config = dict(
    n_layer=11,
    d_model=96,
    n_experts=128,
    d_shared_expert=128,
    activation='gelu',
    moe_layers=[1, 3, 5, 7, 9],
    normalize_top_k=True,
    lr_router=0.000932,
    optimizer='soap_variant',
    grad_clip=0.5,
    batch_tokens=131072,
    seq_len=512,
    train_tokens=512100000,
    steps=3908,
    dataset='wikipedia_en',
)
Below are experts of layer 5 (counted from 0) of a mixture-of-experts language model. Rows are named up (a neuron's input weights, with its number), down (a neuron's output weights, with its number) and show model dimensions 0-95. Each number is 128 + 24 x the weight over its row's rms, rounded and kept within 0 to 255. Numbers have three digits each.
Before each expert's rows: "gets" lists some tokens that make up at least twice as much of what it gets as of all text. This comes from a sample of Wikipedia text that the model never trained on. Tokens count by the router's weight.

# expert 74
gets: "ab", "ib", "ub", "ob", "é", "í"
up0:111080104132172151126130125125151100106148118084138171103132137093151106137104133170143112124131134186110146128150094145144151131177106104156094127137105131128122106093093109126104083166138157115139160154147126089108125169144142166128131115148110108153095153118138110153107141118146113077
down0:165121150131146113136092144128118167143161093109159053104164125138100156122134082141140101157143137140119127104117073132150136146133138146137119138124126108125177131118152138187135076100100117113109117081147111107111149110137069127141142142149125129174126142151171135119135143129134145141
up1:161151088162146129126135126144089125158161093155131127133158101095123159109113113133143098153094096124091110137170092123140145119162154136116107088139119135106105112130130146146113115130138128102087151069143126126115130143162107152136107115113138129145118094049099095115133118114100090090
down1:121133120143165096116102125142121111136125145149117108124109109121134115109084119124167144099165108095105158085154109120142144163137139185115133143130080107124175126148089150086145155112145125085153143090151150087142128146180137128126124130099096094112120135112101079159145121135130149167
up2:159113161115094145130101150171175104082128117168152148134153109100111190155081136110128126130160081161112130124129116136094136128126167110154108130075126102138108144123127129159104098127111141126118133133155121131096148128135129172141133144131109120168121097104169083111102162140114156124
down2:120122110122117108173086112098107152123182121136108090124136133150143125122137133159110114121091115163110102140148114130140148102112125164104059118104145124147154137162118160137114139095134149091092100183158139143178132064144136089118104163132114144110129164159135128132145126150125131124
up3:117137173183082128145136089134152117152141119087167137114142169153137154127168115140126154110167173161119140123124160140136112119108147113110122121142138174089109116126150145176111155143140129117138099085144131074177146130138131140140120159125143145137103110117173164156142113157118158132
down3:096138131136142081136138110115163110168081163126118147099170118135104116150139105112110159146154116122144136132115123109168138140159078155110175109143139152092144133169146119129098162154137137114109171089110128105127138088130125131130188097143116130124112110086099125151175095110148125126
up4:106150113102127097128093146101150108104083139142139162095160145090114101153132112099143114099127129163150152099116125109101142169146121127113115106150152131142090125127103124154151099146140141130150100101153118109124157148151121128138106146155094120076210072151139139119137126138124174111
down4:139089153108095130167107083126091144138110164134134131150115112136126087146133155138148136104177154133119109109101123131102142113108160141127141141137079151174143144151083103090168136158157105101124109098118083122127132100148183142127118138080139094126132146130094124141123143138155143171
up5:141135125151152120153102100174119151091139129128112157155112153125129133145098129130118132117076133117118148091133137157117145097146115077067139136101156117122146128127197105116151101131095095100100155095136151119161124113127122133133124111135110154144080144147117113166111137200100113108
down5:097086160146130119163122104152124130088156124087115100107110133123109146110095125081103169156138113165114107120124125158126137118111145169075114127109086142136163151140102133127159090129132115141147134137137152139161149126181136134120104120162155133166130147110154170081155087115158118142
up6:126103131124085065107100094076121107120096113143082137122162141134102102133127152129113128109150123077146109082126153121123135124144113156095108135133135099140133139140122144116160138123097137108191132108171135091169139155166128152110133098158124124123139113116148127102165085144098089120
down6:169107138087091133110100097167093118147117180113117133136153141107121118125120107111126150127117084130138159131134123101092179137152126100167148097083137086158135153151089104131181123151131101103175132141123120130096113149117150133142106121093165135158160110120131140122161152094128128152
up7:107112116131142106132091116122152112146130106167136168127124154094168127116136118099093074115120159158139075140140151123127111139149107150136125147184133150113135154118105161130091132183120117162118115076115132168169102123166114101160090104142113147102133097097112129132133129111098149148
down7:119156132164107153163207145113116132137123130140072110131114130110179135124167117117136127124166092134126146131166100142094119110123131119129147129099132147098107108132128128152121140085158116112106116158099126132114169180150130155117129133110186118147067124120124139137137116166152139168
up8:095129150162123132187114127112135125147105162139131150162126141129133170113111125091097115138139118150118115097093157146148109117161132169110113144162124104127138095085125113158150146169115104172183120082147123108120124166168141167083146153145112090110148112118122101122101107139112136124
down8:175120135112095140115100056116157107160164132148137119145092120158108140121149151107127118144122147132115175128161095105102139120118173153166110135133097141132119155114127127165127104141146124093099066092169142150126126149121107154178108131131164141116106100113158127140115148123154159149
up9:111187156147120080142153136108141129133130153113112169146110164111154087153128095121144121101131147162122101103108123140128183113113113129161144117098155156168114151139127131172118175120141111128140107100130154108125145133156116117121116112167119140160094148091091116127124142149073162088
down9:135154138104116147140151156096163124142165074093128143107114110126091104117081117134113134146118151114130146141115134137101090178097151134123155126104127170107112134145112142116109075147146132104112140142067093096088137131126145126107123097142158117108141122097096140161169142149155093093
up10:133133140097166129108111075110117100096127090150115166147142142128131120131123097103154065120158117136082122102145182093145132113165160102113096112117139109072094116114125096176114166124092145149119113112141113083091137147132124146125128125137112124111141127138117140130113091148130109088
down10:109121138169131127113132097109081121127137127117105107184103118165136133166112127134128114109127146149158125109102163134179146144170116158150103113147147136126122083082150104098091145120119172125104133115140092142116164117131105093184139126122136116158097070117144099134169109110123117110

# expert 68
gets: "m", "r", " sc", "ir", " am", "sc"
up0:087113114119176117092117123133115174132153135155156132123149142154137095129118141147110078112120137120151165160175159121117146155114114090141113130103138127166138183105170090132110164104128152093131101082177138105126144122096145130120134139183160142133127092108113121138126122117099136107
down0:100153131116135149131134128138120097170087103136114091162121153113146124179117175112123179154152152125109195117179127116106138143097113142117115150146144154102140126102149123126101151128112183128121146193115134108148174162137149126112103099119150147149109108164155137123114131118110130123
up1:150074133135126163117111097115179132139185119157145158120136143167121127158137106128152099119123151154124156152123103130160154152114147139161151145161132172105154142166124174153169116142124152166117161114132112121125128090119130122112144139145145129103168129114124116128163149131056091140
down1:169120148126163116138137133109141152136113100122107115127115085154092113127166173109163103145124147151116108115130158136132094084148146116101136137129182160131172088072150127139143104078093151150184097154152114119115098097147135138108111152130110088134149124127121135137131155131104106106
up2:133140113122152109109128125105139135182143144106118163149132133127160154101119089155112151145142111124159140153091135161148142158141121118149141170167111144156154115156147130115177130131136127132147169099129113108120151138143138082110102098219088143129151097124149158116141126120092105091
down2:090100118144150093155160098163101117087143128134117092086121110150115143153155123103136138167141090112108143134151131133089125095155121121183111121121100175113093121157100109101116112157115131135162137088111107136112106120088127094135164108135184105099115124096114124114128113103138108092
up3:133148151134155130126105145117108163104191141141130117115136071126143152118114145162134110122145093141175145091183105167122149103108150119150097129108110113118098103140151117072117106129155124147098143121148118072131138092148135133124171128103152115150110158135134121129125106113127144059
down3:142117126169129131146184107139087141105101123093158134127096132098137117128137143157125145114111123120131162133140110142088116146138134158154163124134108108131122145121151120121095116150131126084099122179115124154144157176160110148089060089147148097147144122152145143125122123152119071076
up4:135088165142086089130189144190155107130137125126124135164147186148118115138095113164152121100132105150100125136096101117112141121145125144143120128112111114117146137108124095116091128156147103124092104158142126118160140117110190084114122135130125143085141095093131098101155151120115132143
down4:128146122106110139131137154150117113106147134098114127099098122154159148097143076139103133140145158150147131153089129133124120137107140113183155086117175155114125104113126140110124095168143151141141128155131161115100103190112111142177136158096112153173141143185157173108124121134142132109
up5:157104084119152119106137140142121122104142111115139153143122130125149121059143110132085091172164129088135120152114109112138145125102134096180143117163097086128104142081112136164117143138115134098111140116099105116141166105083162096097112114136077092108114128110151158130120130141102131110
down5:145158144124161123114122098144107168092133139151117124129117119121097137146081117152096172067094133132136124142140123113102109148094122126108066099127151105132130131145102159089145135123079139131097109132196140123103147177108125115179153107093110131106124102135115121104146137101127137134
up6:139094142125169118080116134130132160130142126132122108142129153115087151141111129137121161126154136140139154132088186092148112122062075096116135143123125107144113096105113077157123106157146136145125124142118176158117124093124113122090168172156143139147125099075111124149129138113106154116
down6:150125126117093126113146060150157116136130119142132142131126125109133109169137161141116116130119163144123145114139129114093158130193159137119125160140059109140180093154114152120132075127090133116074102154152118116108138137113149094148114147105091114092128123115119168131125136134099111099
up7:093130155139141126107130114126111092099153120171111114112096141171094159102136129160118162152145143106156093166114163123142085113155136118111124148136127100095151108130129114161126153157122145186082089112126114103174148158134140154125148165146132078127175101116108154151124115136126113128
down7:114137112102134099094092098150151111159148122099114148147146136124104133088160140165148130151117110073099144136145147140104147128153111116167145152120138083130164105104157150163096153142132096151152116120126163175124126109128142107098131167128161131135078101153111080152152107149151099107
up8:121122158111071150146107124137164122101107108092083131142154152107110095141103144151132081154113137131135167159121178201118107115155163121121136107147092115102149157112134118101159153121069148152115145104143142139121139130113149146097134107143100108114159136126111091142142115138146157106
down8:147153127131130094187130086140114150114122136169111118127144118132109107168151182147121119104118143156123118097139108152159126140136068109108101102108141128111106122133081134112097116113116105161156142059155127178117139144161148111144087144129102144126181100145119118107124141124131093131
up9:198129169139120150138111124137153145133142137167124129141120109157109178132135117130125100143147121126126139127113077099144116179084149153167105066136127136115133158136082145115095120177136111105143104105137110126131136138163143062133121144144132139103097143109118122150136104169104105111
down9:125135134089137131168116148126158108152098153093107154140104124120138122110113109127126127094148132126135119116121153155142152136114108089116094140125129128113108134126124157137160118120092122083172092149127118082132158110157091131169113111099119148165135146133154117131121115090032067135
up10:117105130154113151133164151113141121141095088148102186127113168141131176125099122147131165161144128140128072135121106130129142119108159151093153091105113127087120139146154146128111159144132127132123119075106112126132149132150190160132098120125148122135068109140174100131131154106156115109
down10:124146126121131104099122163127109129166139150124159109098122116167091167151141117149147138112135112107099120139114176135163124108134135099145164130099128151102112128068142171175094158129122172095115131125186111155160144169141108102105144144164146106131156129153115160130125136146089143103

# expert 93
gets: "b", " B", " b", "-b", "-B", "B"
up0:190135119126147147102106133152114137156131108126126145105150172144141116101095156126152178108088101098172111102111105170155098129143145178147146123087142136139115155128145131101073136163080143121180154118102140136145152106161098134103134144133144135141099137139124143118101123153135109105
down0:090138126119101125161193138079126128109170113155097136136098138113147126140114173112114122141120111163137137136161112127083119154118127113170163127145127108152133140162069133110108132121158125148167142159116137159097127106143143156153085125170095137192111092128133134114150128121126120105
up1:154142113116119115130161139148126069127114133119164148174154079146130096121099124158117131109116126160147137088147122131098149130106168203138088115125123125139141141089110112151129122153109122108094105150130122125158122162108141114120094090132098110153192164141114136148101148167116142136
down1:100100118132167170133095164129150084140114148137111141125117119107092130130099128156118169150159092126116133123090099183141138116120121106063160140129110161136116123120128145109140133125155160128147143141151137085114158101157135137151133149130141115090151171121071157083107137092130109147
up2:105103102144106128111139118120119146095086104133112156125137147130145098113083122123127128149129094133113124118140140102110125125101173098132082087138106095132151138073102072154101148094134131171114140145118140111139110151129153079089143074129138157138129147134089111098091112149094166130
down2:174095149136128153129130129118135111126158165080144117148120141128153125144125118140134085117110086132124156139102112131143181106169092172142134110115131154114116115166134129138148072105138108094119108132110129142173175142120090124150121120116110114061113141165143143111095148102093090119
up3:153086065179138125123115078123106126155126115090110086146133145136137117145093120177142183121146148143149155098137168109109085082102172121152119119104119151141131137096154152124173131152120145152109123141161127131131128132130115127112119133114153142095100128089105112129116087102143118128
down3:143140143116110114139108179122172117122084157140136152120133148131141101174115138121114157143166119158118117108089134095151087114168145113085162134098099150101129145116125142107098134112165115092098116164167145123164144120123105124110158147157132107127129171174145110126168095132090106112
up4:143177111126154087129090107098107132095143146082145094164163103134112124147123099113101147110149153121117119076138161101127124098143132115118122106124166150165099125126138090156100142164139128131109188126076106100133116117121104076113152124162134126159141126151128135094136088140136139117
down4:153106143131115128082135109161143107128121135149130184072134138126097113144113147111146114090079132127172134121149153170165135098127123134133126137185111149135113122132075103171120067126143124138108128123129119117109129151156113122109163112107118113101142139149077126185135139137089111146
up5:119100103090137122144131124129145111050133149151124131118097112179087113150127137135110132154121182169117111139106162150164117125114126143123115115172167118134132133084138114145139091177090129166122145131099128084132098131127145133158162114085165149112158124094114117131129132131119153156
down5:131172166112136142144136150112118135153103092130107163137142116135149123121158089122118156116118070117131115137115119107170137155083159140108101138170168083184131113120085135167183146082123150138120159158125134133118121124122140144108118134110189109139142139112155113097122135141136156144
up6:131093141126145130109105137115124147101136164131142119150191095178138143132165175102154185123166118119153137095133182137130106143145116135127166106120144121145142097142132126108161138143087116113116111130114131112128122142124143168125124125160081174125114201133144101153145134122088138116
down6:133185105140107096126150140101134139114193106091119118137104136140145116095172132158127126120134164162149131120163166102130099156146136145122098125127161160114098144132122154094140132154081123119138073126102115154148096133120172135079160142093123145105132134144097089145114142144104116127
up7:132077135091118181105109148124155146154132121144125135124201182100099130078168117142127118139094082133110083120100140162083123116121133164124100149118127146085141121126113174122103137143143122158110129111130106089132125128125135124130110113110106114086146130143161133122122126092134150162
down7:110177135128139146120125116087124145133092102132117175166115147152168119132154194140120099159135126137131132148127174120114127109131130139150125108145115088142131154113103101134141128143122120193079143158134132160130119127087135165124149150152089162128152190083093146116132127128136109140
up8:107135150148155137113145123125096138119130155139155104130165107127137111134144092115119154139063120150164081154099141097160159144129128148116074158133131162126130127173123100159088129130125157130118176118131149179151149128137117154130133110149157164120142107098099169141123164129083149096
down8:152127087112107109122111128118172132159155137115113107148093135121118155050109130126139132150144142082140125134177152103164095102124148133121133123155150090129112129143108094098142094109131115120141102126155131143129149120138103118073121128124170069140075107143168126162124126102115106152
up9:159111115101159108137133150108137175125084152152120140145111133175110127150112148136121103164110102078153078153141119139135125188177139128134128137115146135127151154117152127136101105143089114091082180126117128086107144132113111127124116093132122082130132090132128132120130137171080131101
down9:108126113133117116075157111153117100147122134107129160102140127116103116128145139129077110105131070113116197148095134124153127126139127123149148121085094070160141144155110104131127159108158164139134115138089141170125101151095151121130126104145130180120148091152117121148099133160113167127
up10:111116124106143137135157105098112113168102113141088118144144151119110119137102179105124162144146143115159114132128132191130164203153170099149173103173111153149152124145126115131130095166160143101131122111129158102147110106143089143123130118076128156140130106120131137088137120150114133132
down10:115146161143141159148171073114126151100122133090149153108118156133109147144098150157150144074177133105147168112153135131110119140104123183177142096097104131129127155143159093114124174147139133127164142164112122147126134152130139129101132143138122109106150120118069149102090124141147135118

# expert 120
gets: " to", " a", " with", " by", " to the", " an"
up0:087121095152158105088097167113138160110136078144140120143126121163105129126159113146124116123122120087130144118125167115158137125114087157109082137129110101133129142121149141086108145102102131149099164135102061141123119113099112135132136136110150140097192085148114125129077135137128152102
down0:147096133095110076131132090121125133135143203082108157132115127105178136137129139146127156115141106126151144167144099150136144116166125089136138136113160129091084119170110141129138101142096151130149109153117153146139114122156149127093136134109078138122099142135147146127154066173127126119
up1:142108136073125102137062112093136139115117092144123129152127146118130109113119130129116116112097169123112111113173087127106125080087145124136080105135153104161159100133130154135161148135175143143143155108102152111073122124114136140104082137135118125133128116155096099084134136107098163133
down1:149164152087179154152168145119122136114148116163126136092137113112122149122136145110147127121102131122145111116152151119083129120134150101123091119106156067144148098130149128131098160136114132153089161110089138152132119077126099110069146175134147129134161155118148098092158129115165144124
up2:119100161128085113142138141165104124125136072119162142151128136128073110146108090101135152137114089149133143100117112115111101144117178086097126170147125132146112133141095122119164151112129132088116128087137170096092111155181156112124149110164090138097118135093136098136132143125122120117
down2:125131115109128062160156131113154144110124202127123110092127126128101118161157113129125107168170170148113119119097122140157136133118089119106134076156105112152096156109130131170126120182128123152146116131102068124141127129104120100156147130147150140108127134161133160172131138153144122119
up3:153101076149107122117176112110130156146093123141144151142137141109143141189116131120096144114094122099145155144148130158110138129135105126128088123105115136114090109141123145107174135164105082168133100140129135108095078186133152143145118115149111123107119124127155141147115104095189105148
down3:110143143133106108105122120126131110105195126146086131142146121141137130172122118150105112110118115142091136119109151132105083134168161115113176161108161103099142113122059157159106086123150143105165147108180134134135123118115157080118146147108123138123170127122130154158170110124145111127
up4:170112116178127157148116143102154138124125129132085130114148128177093076109117123124115101151148140163154116120105117128139134160160127126145095105107147162141144135124162123134121108174104121104141162075125074129144129136125079105179114120139142060121127169132111137135127108101126136149
down4:140111150108101123097132142111112119112112178147163139123134131113109127091112118136128132101079148098169119141100143161167131098097091128154172132138105137181127181176127133161100143125110132137102089129145133132129139127150138129185162097119141148139089135128142108136163105155113169160
up5:138132097134161129101130186179128130121180178117121110165144132128158155188141134132138113133140179117180095089121034125120147121138131108149127152144125120162127143140138155132109103150115103102138116125125110126138144114122108137149121139135138121117124134121132112187133124127095115159
down5:132109138157154144172144104105148132155097106127133124096103144122113119144087129110140100135111091122180135071143122147157111091116170135090104149098129156130157112094133108156126120161120134107134165164117142164129112125118116125113142144139133141181110164158139187098128148109136152177
up6:117146143147119130148118129133083126121123127099112124139115146133105138092153104097084173135135141166100072138079117085115139109147124120126125124101135116146122140074114138131140116146092102115099152092112127134134140102066151180140165129122109128127140107114167098164073136119112170105
down6:107111096128117198147138151099140137111150150099141101098106167108130144171090168121118107140136089096134141118150087171118117133142144104135125140107102175123127121143110121141129114090209090086109129117099137129136128146139131104115116132140138153098138113168105089145126164126138132136
up7:123130108122101150095094175170109120158112151119150116145117126135100093127087149081087133115155134108105153126178144122129146127152126116118135086166113139158114150134098134090103164122095129102159118126170139110137138116150109193123154135137109130146073093105146102117110106107103120138
down7:153161145099139085112119157114155144106083146119142121138095168114153134121135158102147115135190079111126148143131149114117105153117138140190135102153133139120114182143140171135173120132154121128148123182135126100111124142099160175146148095119128132095168126144132102147131114119098142114
up8:146148068111123137129147126124118129140151159143098137110115094144161117091179122142128156136128169103145128175143114068174175083103104115133095078152146089129123074129131147144112126133139122162147144136175137113128138123096151140142100111126097120140139152134132104133141143134143115088
down8:105079155141139153098174163118135154147167150141163138119113139135121146183118152137125145101150154126108158125086093092126102106127141133090135112149090127153107147136090146100132134100148116136136150168147104153133141157140122125124171153173172150130108151092119074110133123118123161148
up9:084098135143181162141107105123094177094176118124143088178114119128147121110100109109138137108161120127116143094139184145147120132173084141150122135134133132153129118114116138130118056108069134140110128142138118123112130167138129116135143150118113165112131133147128119154147103155169105119
down9:148133130134094114100124091093157139143152124158115104124136078149134129100090105099127141129124156099123124095106145139150108098130118109134129178142151092149144126105124144125141098088118136125098119098141096109098144124087170125081101133100125146140079144162099163111103150123185091101
up10:134132075102118167110155116120167127141124146148128123161111166139131129158127131160119133107195133166123099164120144114136096149137156108138122115108124113087131113125136132149166088107127161111118119149087113136115143069118131130076133152099129138194098133153158149119079116144122126148
down10:107118115137121115129151136131120085115121098153133164117124111155115085129137107137113102133093142111119147103182087097109166121163141169086144138134157127156129148150085094128125116126107140110128133104139136157152110163119142131180126100165122125062140093100161154115177147093127100116

# expert 106
gets: " Al", " al", " Mar", " Ar", " El", " Am"
up0:149165089145073142105136160093118129143072153147104129134147081132114081116109133116121144157100120155161127130124076184137155123171142118130124095110106126149127113108133143142141120153114138115141150103115148075140104153114143132162164137087144154143128130084134130111122128126114115182
down0:114105124106126168150160174104112117074110113113150067117120124125122113124138139124153111159144153127163080149117140136142106159099150141153156147113138109143125145094171151112113138127066143139153099132128130159117136101125128098161147210139075123152113132109136112132121112142125126147
up1:145157115138095112138151147090145123112120148122153143133155136162136149143129150132099158063155129149128119112142114100136161152127096160101117093121185129162129131098101154112124155140180093126103184103149138120115105144143157120132120084132100088091135095145123136161108115113126175118
down1:110119136064139053120161122099133109105126139131139128121086126129165158136164151109143143116130143136133134104103130115128129114139102177093170130172186145158113151093132131101154140166153134121126126124130124119132143151134099142090123092128075090121112127098162136119099161131107103123
up2:147098123125100135099090126197198123120164128122125113117110090169110104143117136094145122136081106143131099141137156193130162150110163121114140121081127122125123113085155095129117144123110124130108150158136154117179131131113112114137132126149132143150131150100138097145166165133105118133
down2:130130144123112137136137127098127145144152155123114144137091145090122156144122147131123069064106168162107073126149128086126162120183155160087085128130102121129146101119100099135126112161116101114141149115154101100101123113118131113120119126126130082104086141133119159148143096079113125139
up3:118117099139139113151093129123130135165136142131148134136130164109148114106112140176176120137120125131150118114093171110164107109119111082112169101121152135113093120152128119133148101151153139145152108079113122124133143107179120085187112109119123127121147126114158131138138159182118061089
down3:118111146118175119158132160074110112094140075167145089127192134110127129130144176108129124110155124124139142154143147146120127138140139144164111127088147111168140102106151128109133135137135158156144090115137096132136119150138132141125142123124148159127113196104090103152114180132093158126
up4:141135139135139115172196142109142134136110126133113126151133153130143141127141148087103137106100090144143137134149129144139092118153108114125111081179117138116132128150111073119148158162152158133091140078099131126107133103111115117117186152113107127096126160106157118178114130143074093110
down4:115144102135088089128122132112098149152102155123162119146106145140091127109135154138144143132123098095151148147101153095135108177098180113155156114096172121167074093087136120130101133135164123117085106119110125131129139138129136108069142103179135103123135129133138113150115123097102096108
up5:160108112104085155093139156120147123118100131084135158134114127131129110136146148111139129117089133161149113096152141089126115174158096145126120176130157116115159161075125107117125106140136107141149108101156122149156135107131112124146118114146100133136112060119076057141150147150119133127
down5:110130163081126095115144149153140145100125099143061063114105153132158141119109128120142094152137099110128149103154128132142115074121142084178150135131140106123118121139126148116124134160124153113084119105069151103138166157133117130135127161096117130132123147107141166110092110161144150130
up6:151145145121129113126140160089120143104125125112113080147142174122133165115141127086143110146129103102177190099169142101064118106125111104077145082134100150164141157090090086138118166125149102133138102103124146114146115139176122134126127144139099149122130138142138152123131112120137132134
down6:131121121150122145112086122122162124151122168156170123141123151114121155124110136156094147125084154085114112153082139113137170153103081112124178117120108139148157114097093152132125147103118122093114125129085101087093120109104122172117165147139113144158115148124114123112174131096102168138
up7:136137135140191120111156142124144165162100103111101156127135103146114096144137136115121121112133127136144183113120145154120080152143111189139141099178117169137117098122159135100159174127137147107109092093121143137113101101133110093083112118129112107122111141128154109092132134174101128162
down7:119145126121099125100098153158080143149105128177152130152155121153137139078146097110125145162129145108152134113088119120119153090108162143176094138128122102124118122120120133162139116105130137121140108141186151129156115105103078161127090161171128177105103117125134108124164164154154133142
up8:158141160116126112150118152129127145158128072153091099130149137069099107107145154151123162162169126143143103122153149135121108119144092113112173130134097151140114112117133051144113129179127171118146127120124112115153087129142136144132094157123114114136134099145139094109158147144110133079
down8:112149136137101155149095121112137109156090117189143133096143124136125134094142119128146103124134087136093083115070129111147108101130180079179131145145138144120103138137103079131151141112139102065146125093127152134154146131122133155093118101122126128150107120119142154147114140088149126162
up9:091117143163132132109129108111130176106156125130125150142133113107123153084102138094128129180164143138154119104158139096127148110135155106139099158117135104167134113118139148107157122099123196167098165100169104130145097127120092148141111106120107165111149113154100169171144138139134162133
down9:114121136103152118121095123121149080106135103180110123148110103114111125161120128125124073110092155126173149113090103138096143138104112131119140099112112109154126155148109135087153131138140154139152120080119150076119106141152163142104146151134138157096126147110098128162115170128107077178
up10:103116106119129102101116081119128107158133159111108132167121130132101108136132127147090168130128151091172165169132075116083123143134157150131092101089108161121104137101150100122167114146123162128126134124138141117086093116143151084113135096127099130116145090136116103125094085153118136088
down10:150131105153156159150161092134133118089074111146125152066121106149136134133094116113106116091138105154122170148140116150126098144106138159134110126121153133080107148104138135148130146159123139143138150122116129155082128139158119066207081147113133108137111126133136143112150100150134122119

# expert 11
gets: "c", "w", "qu", "k", " W", "at"
up1:081103151134118131163125122124126109159173113102182138137124101134098108157128123115145106125105111139151125109130162137125145090129141125113103069134144143130109124159128162104152133153120189165134141092131141136177120133184121142100127087127147135116163129178154163112156153170136145128
down1:116134108128094124106137124131121107159153090155125132130117110136096125130138139153128135123137107123159093172155072113137133169135130101171085177108136124117146138111157127110109144116103125135150089152157110155073127107131134067102152137126073153130114140158138108097068099121100131137
up2:154108118148158097124136124122082157107179124104132111139135118095179118090170107160141134116156120123134136118120145105080120123101068097115107132157175135137130109149114114153132100140100138132088099114110137164137147107126121170151127107106123128128116120090174153130167085134145160099
down2:098129121116123132144062146107147122133120123167130156132115094104077113116131103109171120123075152106126123104126086137121139138121116108117089182123163125135143114115165185137134057121086140115131150123094110118126123105154134150103113135128157134145149141101083162136134127108122086113
up3:101139140108113185115095150136149139102158133136114096141165093147067114125110134161120134119142146126168188101116122149152105145172113112098113113118157111135114147115148099112128134128120156136157163119172159130116137126127131127104125116113174089154106131189151171102125152130128120092
down3:144106123146162111129146123122121126154135083101159157150091137108118198127120135119117147148159102111131083141092145147156106127158142147118107124137113134151080095123177099124117143138117084135133104168095147151136122147124153086098104147086134164150129118145134070152115115119090144133
up4:106141118136113121108135183157117081107142115146128127148130110113123110156082143114144123085073119137124078082095119129081146133170129143119121096139114137156131209126119105166152121142139149108129103141115146134139141139139126111127102151092119131167105099104081086127127098134150127119
down4:137110153131120127117136115115122124137144141149131145129104060165141082154095133174117112111155128120127154123101129118108108116116151140111130131099134134082097142147094108123114183143164151090078119153182149146114110149123104127109115121120181127153105153105088105136123103094181125100
up5:110142110140167145126124119164123119120114160133141142100160121159126155111100143149126117150093108081122125151124102154091135059143176117128139112107122096123147131122187141124184103125083128149110116092150115131123128104143140119113104100117133094147127096158115067134174119143093142122
down5:144121108116148134122161093149093159129125125160142167182124115090105158131106147144106118137112142115097141128117092108088126115129093183111133100089103105163143134110145113120112123125134133154125139144134125135117140103132086065174116104127103105100156065099103129152154103121111096144
up6:116145110147144136089128115113129070127145117110109129164122104102070149128131137134111104102152166071176143111133140140102112160131182071100155134148090101112107132088104128115132115162090117153165100116122128144175129121144116142143134150149152130126092120105089116133137117137110107145
down6:115145149149111154150117105112127106119151136144135125105116113158156090155150127122102160121122131099125138147200095104107146090105152125154133123168170125121114123153145106169164116141131136132148126134112168116135103105133097141148144105136057145178156132135117145101100167100076110117
up7:033089157138138116150106137117147150102170127096115120144122117135135163113118109141124116132156115134141144163131133161150175111113158146133150145177133146134087135151120115110160149111125146146153135110104102153081138107136146137089123156116148159139121126139147167152099106150129077098
down7:100126083114153113185107147129114163151157129148137118145120123095186116169125095137157132123121111124090154127119081150139118123150121130149088131157115146122101125123104148122153145150192138112128121103117165110171129110117114156153143166153135147155124178138121077116150118115127107169
up8:140178147096134146137137113156138131094150110142106124164168164133087126097100149166140124113115144123147148161154116104138140136104165113178126136144119124170160177167156105126126116123114125151097136080186135096149116148117118080114137159082132148142106113127135142135129170154121139122
down8:158149097148141127147132119127103088165156136136121159117112156102132109142108120153165155130113156148129131147145080164173118107105148114127146147134175120126162118112125173125132105152096164133123129127112128090107158121131117179104095090091133171132130132173183139114150142169122118092
up9:137079113132125103155125131121127161132166100097152141146141171154135102126141111133133092112134177075150127123157109118106143128121189090119119170152095143096158154147082114122145112171091118166107131118141124118123110143148134143055158136115142156127154150125122129113111148137109116155
down9:136132058152155096128114123136082137123137143095118126095132084146086125143099122136119084103143112114140142125149101130199111120158098133136114129136134139112130096121138104135114116071156094137132123130136093080150122128152115099130100137131116146131142089130066120162079134145119109147
up10:132172113144073091087112096130142094147157095142127096147140097180117129114129111107133163119125108124150123115155125133129092120141140086116161119116095165120125111145153115137118134127154084123128122121112141140145141090130128152093142150155159140130174118114064130144076135175156157117
down10:125146157139137159115202124130153129148139129128107166091147152166112169142123090094093145150129158158154131100140167103109119144131105129163128139125169140149128087125134144143119085114139185181079161119149123131147134085157094118162135108128123127131130121100149130106121111134137147143
up11:161163116115110128163117129087089140132131127135124137125108153141146149100084105161156116165117109173155103126116139107123108151090134117117085132130132125152144124118115128098142064159145138132124077141137153159180139109165126169079137142131183134108142112156109135118138144169108100114
down11:097129115172138110071114161143116105175088103120174119163090119141175109136097113167090151120106076120149105134149130138119132092145126099097138122146093119093114154120124091117117100113175155167116152113150120168139140150152150120141158122125131147116133131139120157107094128122130152111